Weights of a small mixture-of-experts language model, trained from scratch on English Wikipedia.
Size: 13 layers, width 640, vocabulary 8192.
Below are experts of layer 2 (counted from 0) of a mixture-of-experts language model. Rows are named router (the router's row for the expert), up (a neuron's input weights, with its number), down (a neuron's output weights, with its number) and show model dimensions 320-479. Each number is 200 + 30 x the weight over its row's rms, rounded and kept within 0 to 999.
After each expert's rows: "comes after" lists some tokens at least twice as common just before its tokens as in all text. This comes from a sample of Wikipedia text that the model never trained on. Tokens count by the router's weight.

# expert 5
router,224,207,247,203,262,241,173,218,240,242,208,158,238,193,164,205,252,238,132,169,219,240,198,219,197,183,239,224,191,179,222,190,189,211,171,248,206,187,179,191,235,281,188,174,223,189,200,175,185,199,170,232,201,211,131,213,226,181,229,204,186,174,222,235,146,204,247,212,197,208,157,193,178,230,172,195,188,196,234,206,165,213,156,227,216,240,191,227,204,176,115,200,136,165,239,177,222,160,210,218,153,218,168,223,260,241,210,194,226,206,233,214,233,167,218,223,206,232,185,251,214,139,164,217,234,210,205,235,200,223,237,253,244,213,190,175,186,194,198,211,224,166,240,197,217,240,279,259,249,174,195,182,238,163,207,234,151,204,205,158
up0,171,281,208,113,173,169,176,189,195,218,188,166,162,223,239,163,152,229,229,219,154,173,201,223,221,230,152,212,193,244,169,196,195,222,236,184,240,213,228,257,279,202,196,179,219,182,208,226,196,177,132,223,275,186,189,245,202,183,230,180,240,147,144,209,208,184,250,194,198,189,257,175,190,183,175,167,167,198,179,217,209,200,224,185,139,216,181,225,236,175,146,189,175,231,181,206,188,221,151,236,148,161,247,215,245,180,205,173,168,236,209,252,211,202,205,184,200,149,251,190,193,216,223,171,177,220,225,200,257,199,177,212,217,227,219,264,282,161,195,181,187,172,201,143,202,238,178,164,230,163,139,183,195,202,203,242,203,180,178,196
down0,234,153,264,233,242,180,245,188,192,229,237,171,230,211,180,221,243,191,167,213,192,156,158,208,218,172,178,156,215,218,167,175,235,167,155,215,136,165,214,214,183,158,251,232,206,204,211,231,193,165,216,227,217,172,198,175,164,242,192,204,210,199,234,201,194,200,163,203,171,162,162,171,174,214,201,195,238,177,225,192,196,176,210,191,189,140,153,157,192,157,194,277,225,153,250,192,189,135,212,173,240,246,205,207,221,191,153,230,212,191,191,204,200,193,218,186,253,218,176,178,189,157,187,239,193,200,218,223,161,173,229,186,231,232,177,149,162,232,165,238,197,196,231,217,180,208,228,205,195,220,199,200,209,186,185,189,173,140,169,183
comes after: ",", ".", "\n", " (", " \"", "'"

# expert 16
router,145,175,219,161,240,235,173,185,195,213,142,219,209,206,182,239,216,217,186,156,206,230,188,213,204,150,182,197,175,142,213,188,281,189,188,134,184,193,216,223,170,205,174,170,251,242,225,185,156,168,269,214,235,211,136,209,70,225,193,226,159,237,168,198,201,184,251,193,217,132,231,187,188,213,164,219,179,192,190,260,226,166,229,201,184,169,186,187,214,213,214,222,224,208,205,222,191,189,189,250,196,221,208,184,227,244,221,247,141,218,208,234,219,223,223,171,264,165,163,137,203,153,177,199,215,178,193,185,258,196,234,223,182,214,240,237,143,249,240,166,203,238,185,142,193,225,210,243,183,193,145,188,245,233,230,157,136,148,188,189
up0,197,227,234,184,190,183,183,190,171,236,150,223,200,227,166,144,237,212,234,114,223,158,242,206,161,276,154,211,186,190,191,239,187,186,206,194,187,187,204,222,194,210,150,160,218,206,238,173,254,191,306,155,219,135,187,175,159,188,178,182,156,156,138,166,238,219,208,207,220,182,163,199,203,167,170,201,202,245,204,206,242,194,227,210,189,194,234,208,149,208,191,235,124,177,197,179,233,151,112,212,182,204,171,221,257,244,165,177,194,191,117,214,192,228,243,245,206,240,184,248,141,191,195,213,194,148,186,224,127,221,219,217,209,247,215,193,222,217,217,216,186,187,208,180,190,190,256,213,219,223,128,202,176,177,163,168,208,212,222,189
down0,211,218,168,173,223,255,218,196,218,187,192,211,210,174,196,156,191,214,190,269,216,202,233,183,194,135,249,140,155,158,188,158,220,185,232,153,206,214,246,177,190,202,230,269,198,203,221,210,182,209,166,228,253,192,232,246,193,140,198,213,184,223,243,238,251,154,221,217,206,179,189,190,188,222,180,209,190,218,219,165,200,253,244,227,250,194,181,227,176,244,234,229,228,157,244,207,208,234,210,242,191,199,205,175,237,183,161,184,145,185,148,207,248,195,164,268,201,161,204,197,188,193,199,224,194,223,227,178,210,219,150,208,144,184,186,175,227,206,160,219,195,207,167,205,170,194,177,143,191,200,244,231,206,151,189,180,247,216,166,230
comes after: "\n", " |", ")", ".", "==", " ="

# expert 52
router,187,259,238,189,224,205,166,178,162,203,166,291,226,223,153,222,174,209,197,224,227,182,172,197,212,188,164,194,219,211,254,214,194,207,224,213,175,188,192,211,159,234,239,181,188,244,251,195,188,213,219,212,140,170,179,150,204,136,141,226,245,174,216,191,172,245,145,226,215,234,208,180,170,211,220,218,183,172,237,164,222,157,196,221,144,191,145,209,205,231,192,221,207,229,142,220,268,196,256,144,230,158,164,243,114,231,191,171,138,211,198,190,188,245,122,180,208,173,156,177,160,213,233,129,233,218,138,231,190,207,241,175,193,201,253,189,158,175,171,202,182,210,220,190,216,259,199,193,212,248,206,153,211,265,250,213,194,177,210,231
up0,183,216,191,192,171,161,188,211,198,162,160,195,169,210,141,216,186,226,174,170,220,169,207,209,226,169,196,171,218,215,220,217,185,194,228,214,185,158,184,182,177,191,212,226,250,219,211,169,165,214,227,220,127,209,197,221,174,178,246,202,201,236,181,216,243,218,234,224,145,226,240,194,193,199,242,228,229,181,257,213,246,167,220,180,155,218,208,185,231,230,236,250,180,195,248,189,262,207,210,150,186,173,144,277,194,197,187,163,198,179,190,179,238,226,260,163,186,183,226,213,171,185,180,279,187,163,133,211,208,203,217,219,190,201,209,178,198,190,166,218,192,216,220,165,158,234,213,228,173,248,195,211,180,215,204,270,233,205,167,141
down0,158,216,171,238,148,174,193,179,225,233,230,130,170,172,209,200,177,202,240,261,163,132,173,109,210,215,229,188,155,160,140,190,205,194,200,153,212,226,168,165,234,239,182,194,236,286,146,170,189,203,188,163,228,177,242,222,141,217,143,199,221,187,232,186,203,200,181,227,183,158,202,161,182,188,192,220,211,192,167,162,175,149,204,201,207,202,207,193,197,195,207,199,238,211,128,227,162,188,184,195,215,225,188,140,227,198,242,162,158,183,159,201,211,231,182,211,200,206,209,152,246,221,208,190,220,191,250,170,185,252,146,205,234,246,190,200,180,159,182,164,170,214,158,196,253,186,148,198,231,199,253,227,170,189,169,186,151,192,205,236
comes after: " and", ",", "s", " &", " or", " life"

# expert 24
router,231,154,225,181,210,210,177,226,238,182,192,215,152,231,293,167,173,174,190,232,232,187,228,237,188,210,231,186,223,207,154,221,170,202,246,153,145,200,209,185,195,220,210,252,230,172,172,161,228,243,178,185,212,173,211,199,214,229,191,217,205,175,172,255,193,205,171,234,164,217,232,217,212,226,148,157,203,234,208,158,168,190,226,219,186,194,157,182,207,159,220,215,214,199,164,172,217,205,190,196,151,213,218,200,187,215,178,228,260,188,208,178,138,222,187,180,173,185,204,259,192,217,196,189,186,154,210,124,187,205,208,221,196,208,197,249,251,191,150,168,165,170,247,229,244,259,126,226,176,215,202,225,191,253,172,166,221,249,182,237
up0,137,223,262,194,165,183,211,214,149,193,230,230,220,220,266,228,178,196,170,209,182,199,179,147,222,207,169,191,226,242,210,184,204,194,214,176,235,204,232,217,220,179,190,198,241,253,154,176,219,241,218,233,250,237,216,208,190,219,167,146,220,220,236,213,210,195,185,149,201,171,147,206,115,179,160,162,171,202,185,261,196,227,189,192,232,152,132,217,174,255,145,213,220,190,196,181,195,216,203,214,158,230,182,196,201,164,197,215,207,247,182,209,236,148,200,225,149,246,170,247,216,186,182,176,181,224,241,214,160,178,184,167,187,249,171,194,232,157,229,213,263,212,145,264,151,221,216,197,243,230,201,152,182,140,173,206,241,206,180,175
down0,186,170,219,204,201,176,157,216,210,217,278,192,117,178,177,194,208,171,265,168,198,259,189,256,211,240,214,206,216,209,162,223,168,192,170,190,184,171,174,206,194,153,197,200,232,174,237,172,191,210,157,166,192,189,146,214,295,208,206,202,139,183,216,211,254,176,243,236,189,163,185,209,227,207,204,196,214,157,197,173,239,158,242,167,220,183,195,215,198,220,212,219,175,208,147,169,195,229,178,228,208,255,232,193,198,224,222,259,210,176,202,186,147,189,199,252,239,202,173,170,242,226,222,165,135,203,256,206,270,178,197,222,147,208,163,271,198,240,154,158,233,191,228,239,241,234,187,174,262,181,235,212,252,186,214,194,139,185,220,230
comes after: "1", "2", "3", " his", " the", "4"

# expert 27
router,219,194,266,178,161,246,207,196,163,182,200,168,251,202,157,226,216,187,220,224,171,259,200,186,136,250,205,182,174,194,233,223,201,184,213,190,194,189,243,219,194,166,227,188,226,221,154,189,231,202,193,159,242,230,178,239,210,110,205,187,213,204,187,249,242,182,201,210,189,248,210,241,199,230,189,248,190,212,184,197,151,197,175,195,219,212,186,188,135,208,176,158,214,220,169,223,190,173,219,181,159,219,182,153,162,149,219,189,202,177,165,235,220,230,194,255,175,236,162,215,246,256,215,183,224,154,221,242,232,218,237,176,221,185,240,208,221,208,198,145,184,198,225,214,180,211,213,129,242,224,174,150,189,218,204,224,178,224,207,222
up0,155,186,191,240,213,182,185,185,220,218,220,209,162,256,202,233,160,174,153,211,162,227,163,177,229,212,225,155,196,186,244,166,209,168,231,210,195,223,252,242,179,249,184,198,215,193,218,205,267,197,209,242,184,185,170,244,204,219,197,111,189,235,197,187,189,149,222,280,210,204,182,171,186,236,192,212,244,202,225,251,152,209,231,205,149,245,211,222,216,197,164,176,185,206,189,203,182,210,176,189,201,204,163,178,188,178,117,257,242,226,258,180,176,216,222,138,214,193,243,201,176,140,189,204,221,196,152,227,169,228,192,213,241,173,178,274,160,204,205,193,175,220,200,233,198,176,184,183,196,185,188,198,246,193,172,214,231,161,203,222
down0,147,232,169,228,213,204,214,135,177,180,166,140,201,245,212,167,213,193,203,194,222,201,164,207,255,234,156,202,213,158,257,196,227,216,278,250,157,218,221,236,201,193,247,227,146,185,224,181,174,207,164,238,233,251,204,199,217,212,235,212,212,170,255,187,174,172,242,208,180,198,217,185,198,186,176,208,192,192,183,210,180,232,144,125,170,200,189,163,218,211,217,151,239,197,223,165,273,180,197,165,162,252,166,184,218,239,204,192,180,234,186,207,235,219,262,151,170,216,203,226,210,203,120,214,209,217,233,154,167,185,197,173,193,213,240,210,208,191,184,169,166,161,239,179,145,222,157,173,222,218,224,138,190,172,228,153,181,192,234,167
comes after: " ", " (", "–", "^{", " $", "_{"

# expert 75
router,271,175,197,221,240,225,208,246,166,199,180,248,200,181,207,215,219,208,169,141,206,215,267,153,184,240,211,205,185,193,134,214,233,226,185,165,165,183,236,206,172,230,160,159,202,168,189,180,195,178,165,260,203,197,212,157,201,154,167,180,174,196,219,227,219,243,219,234,160,206,196,233,214,164,212,244,188,184,200,196,167,187,191,161,189,186,190,184,220,217,155,204,234,186,169,203,202,169,211,236,128,218,228,181,190,251,216,241,248,223,218,227,212,199,169,190,234,207,167,201,230,157,196,187,239,243,242,203,168,145,206,178,184,187,214,149,212,176,184,235,212,194,207,199,215,150,214,172,208,208,182,180,220,205,179,251,145,205,213,152
up0,198,245,154,260,170,254,221,182,179,214,226,195,205,207,189,224,138,180,165,165,214,180,215,182,185,194,183,193,194,204,157,187,182,231,193,164,220,201,216,269,205,256,143,156,183,271,186,210,196,192,195,226,183,201,174,200,247,171,206,171,175,172,138,155,269,163,201,174,185,155,213,194,221,158,209,178,265,186,170,210,202,189,194,255,182,250,216,180,248,184,177,198,168,244,216,216,209,206,178,170,240,201,169,157,217,203,201,232,212,218,195,214,227,210,189,213,161,159,195,210,202,259,205,182,161,239,177,192,173,199,177,235,231,174,149,169,204,234,250,180,168,152,187,197,244,216,202,234,195,235,192,130,208,237,266,243,211,209,195,294
down0,215,118,233,223,245,158,177,228,224,191,210,209,161,214,169,137,233,237,188,185,230,234,181,193,170,163,217,200,223,185,219,209,192,197,184,245,220,192,178,206,178,189,189,228,221,185,186,212,170,170,196,137,229,186,235,216,237,228,311,185,181,264,232,219,191,225,211,253,214,222,198,231,179,215,189,190,169,284,174,198,175,140,185,144,255,154,199,180,123,239,260,214,194,135,184,189,206,179,186,203,189,256,263,236,204,194,173,218,174,155,196,194,194,152,229,190,228,219,214,217,234,181,205,251,199,204,250,208,235,239,260,182,157,220,199,232,227,189,159,135,141,232,214,198,182,188,272,230,209,199,188,242,223,217,207,138,210,222,182,189
comes after: "\n", ".", ").", " \"", " women", "\"."

# expert 73
router,223,209,213,226,164,188,209,184,172,175,167,146,171,210,245,169,185,207,214,225,216,206,200,216,164,191,205,159,223,204,140,227,182,193,200,212,211,237,210,247,131,162,219,209,165,189,179,151,219,212,200,204,165,203,185,183,199,209,184,158,198,237,130,194,191,188,151,234,157,221,217,218,189,199,205,161,198,227,227,198,157,205,233,185,149,164,206,193,283,172,271,200,186,244,171,155,217,236,219,198,214,201,198,154,152,221,110,197,252,226,157,222,167,177,228,187,222,174,228,237,154,205,259,166,198,160,232,173,181,197,216,187,221,227,180,222,208,247,204,172,199,181,270,236,193,183,232,200,209,174,192,219,241,251,216,166,168,211,232,179
up0,198,202,152,194,222,173,233,193,159,177,232,227,217,216,235,196,210,216,162,177,136,198,182,177,149,257,259,196,180,202,224,238,163,172,188,208,184,182,193,159,180,186,175,211,194,136,217,176,244,180,220,238,170,210,153,227,221,172,194,159,188,183,206,200,203,160,238,189,214,243,185,218,184,207,183,159,187,237,137,229,241,256,209,177,173,238,191,188,190,137,213,237,166,192,239,230,199,176,133,194,196,245,225,195,231,215,208,219,233,235,216,203,243,220,197,206,195,168,156,191,227,169,176,168,237,157,210,195,173,234,180,216,209,163,223,187,148,235,169,227,188,217,192,167,199,197,188,203,189,230,183,207,153,127,195,242,169,147,179,258
down0,203,221,272,194,172,166,225,205,171,156,186,179,214,200,166,235,225,213,181,199,225,209,230,141,173,199,231,221,170,127,204,210,234,218,162,207,203,196,214,199,235,202,170,199,206,239,166,222,167,139,218,184,196,193,246,236,148,210,164,196,164,172,156,218,217,210,217,112,247,250,248,216,136,167,186,219,184,124,184,244,223,197,211,235,207,214,217,135,174,229,183,211,197,208,180,169,215,218,183,184,180,207,203,209,213,139,194,213,188,166,188,220,197,225,167,175,176,185,160,202,242,233,201,207,173,153,194,176,223,225,160,171,185,226,213,140,212,211,191,167,180,233,211,136,192,223,179,177,171,197,182,181,224,196,176,178,167,203,181,171
comes after: "0", "1", "2", "5", "8", "4"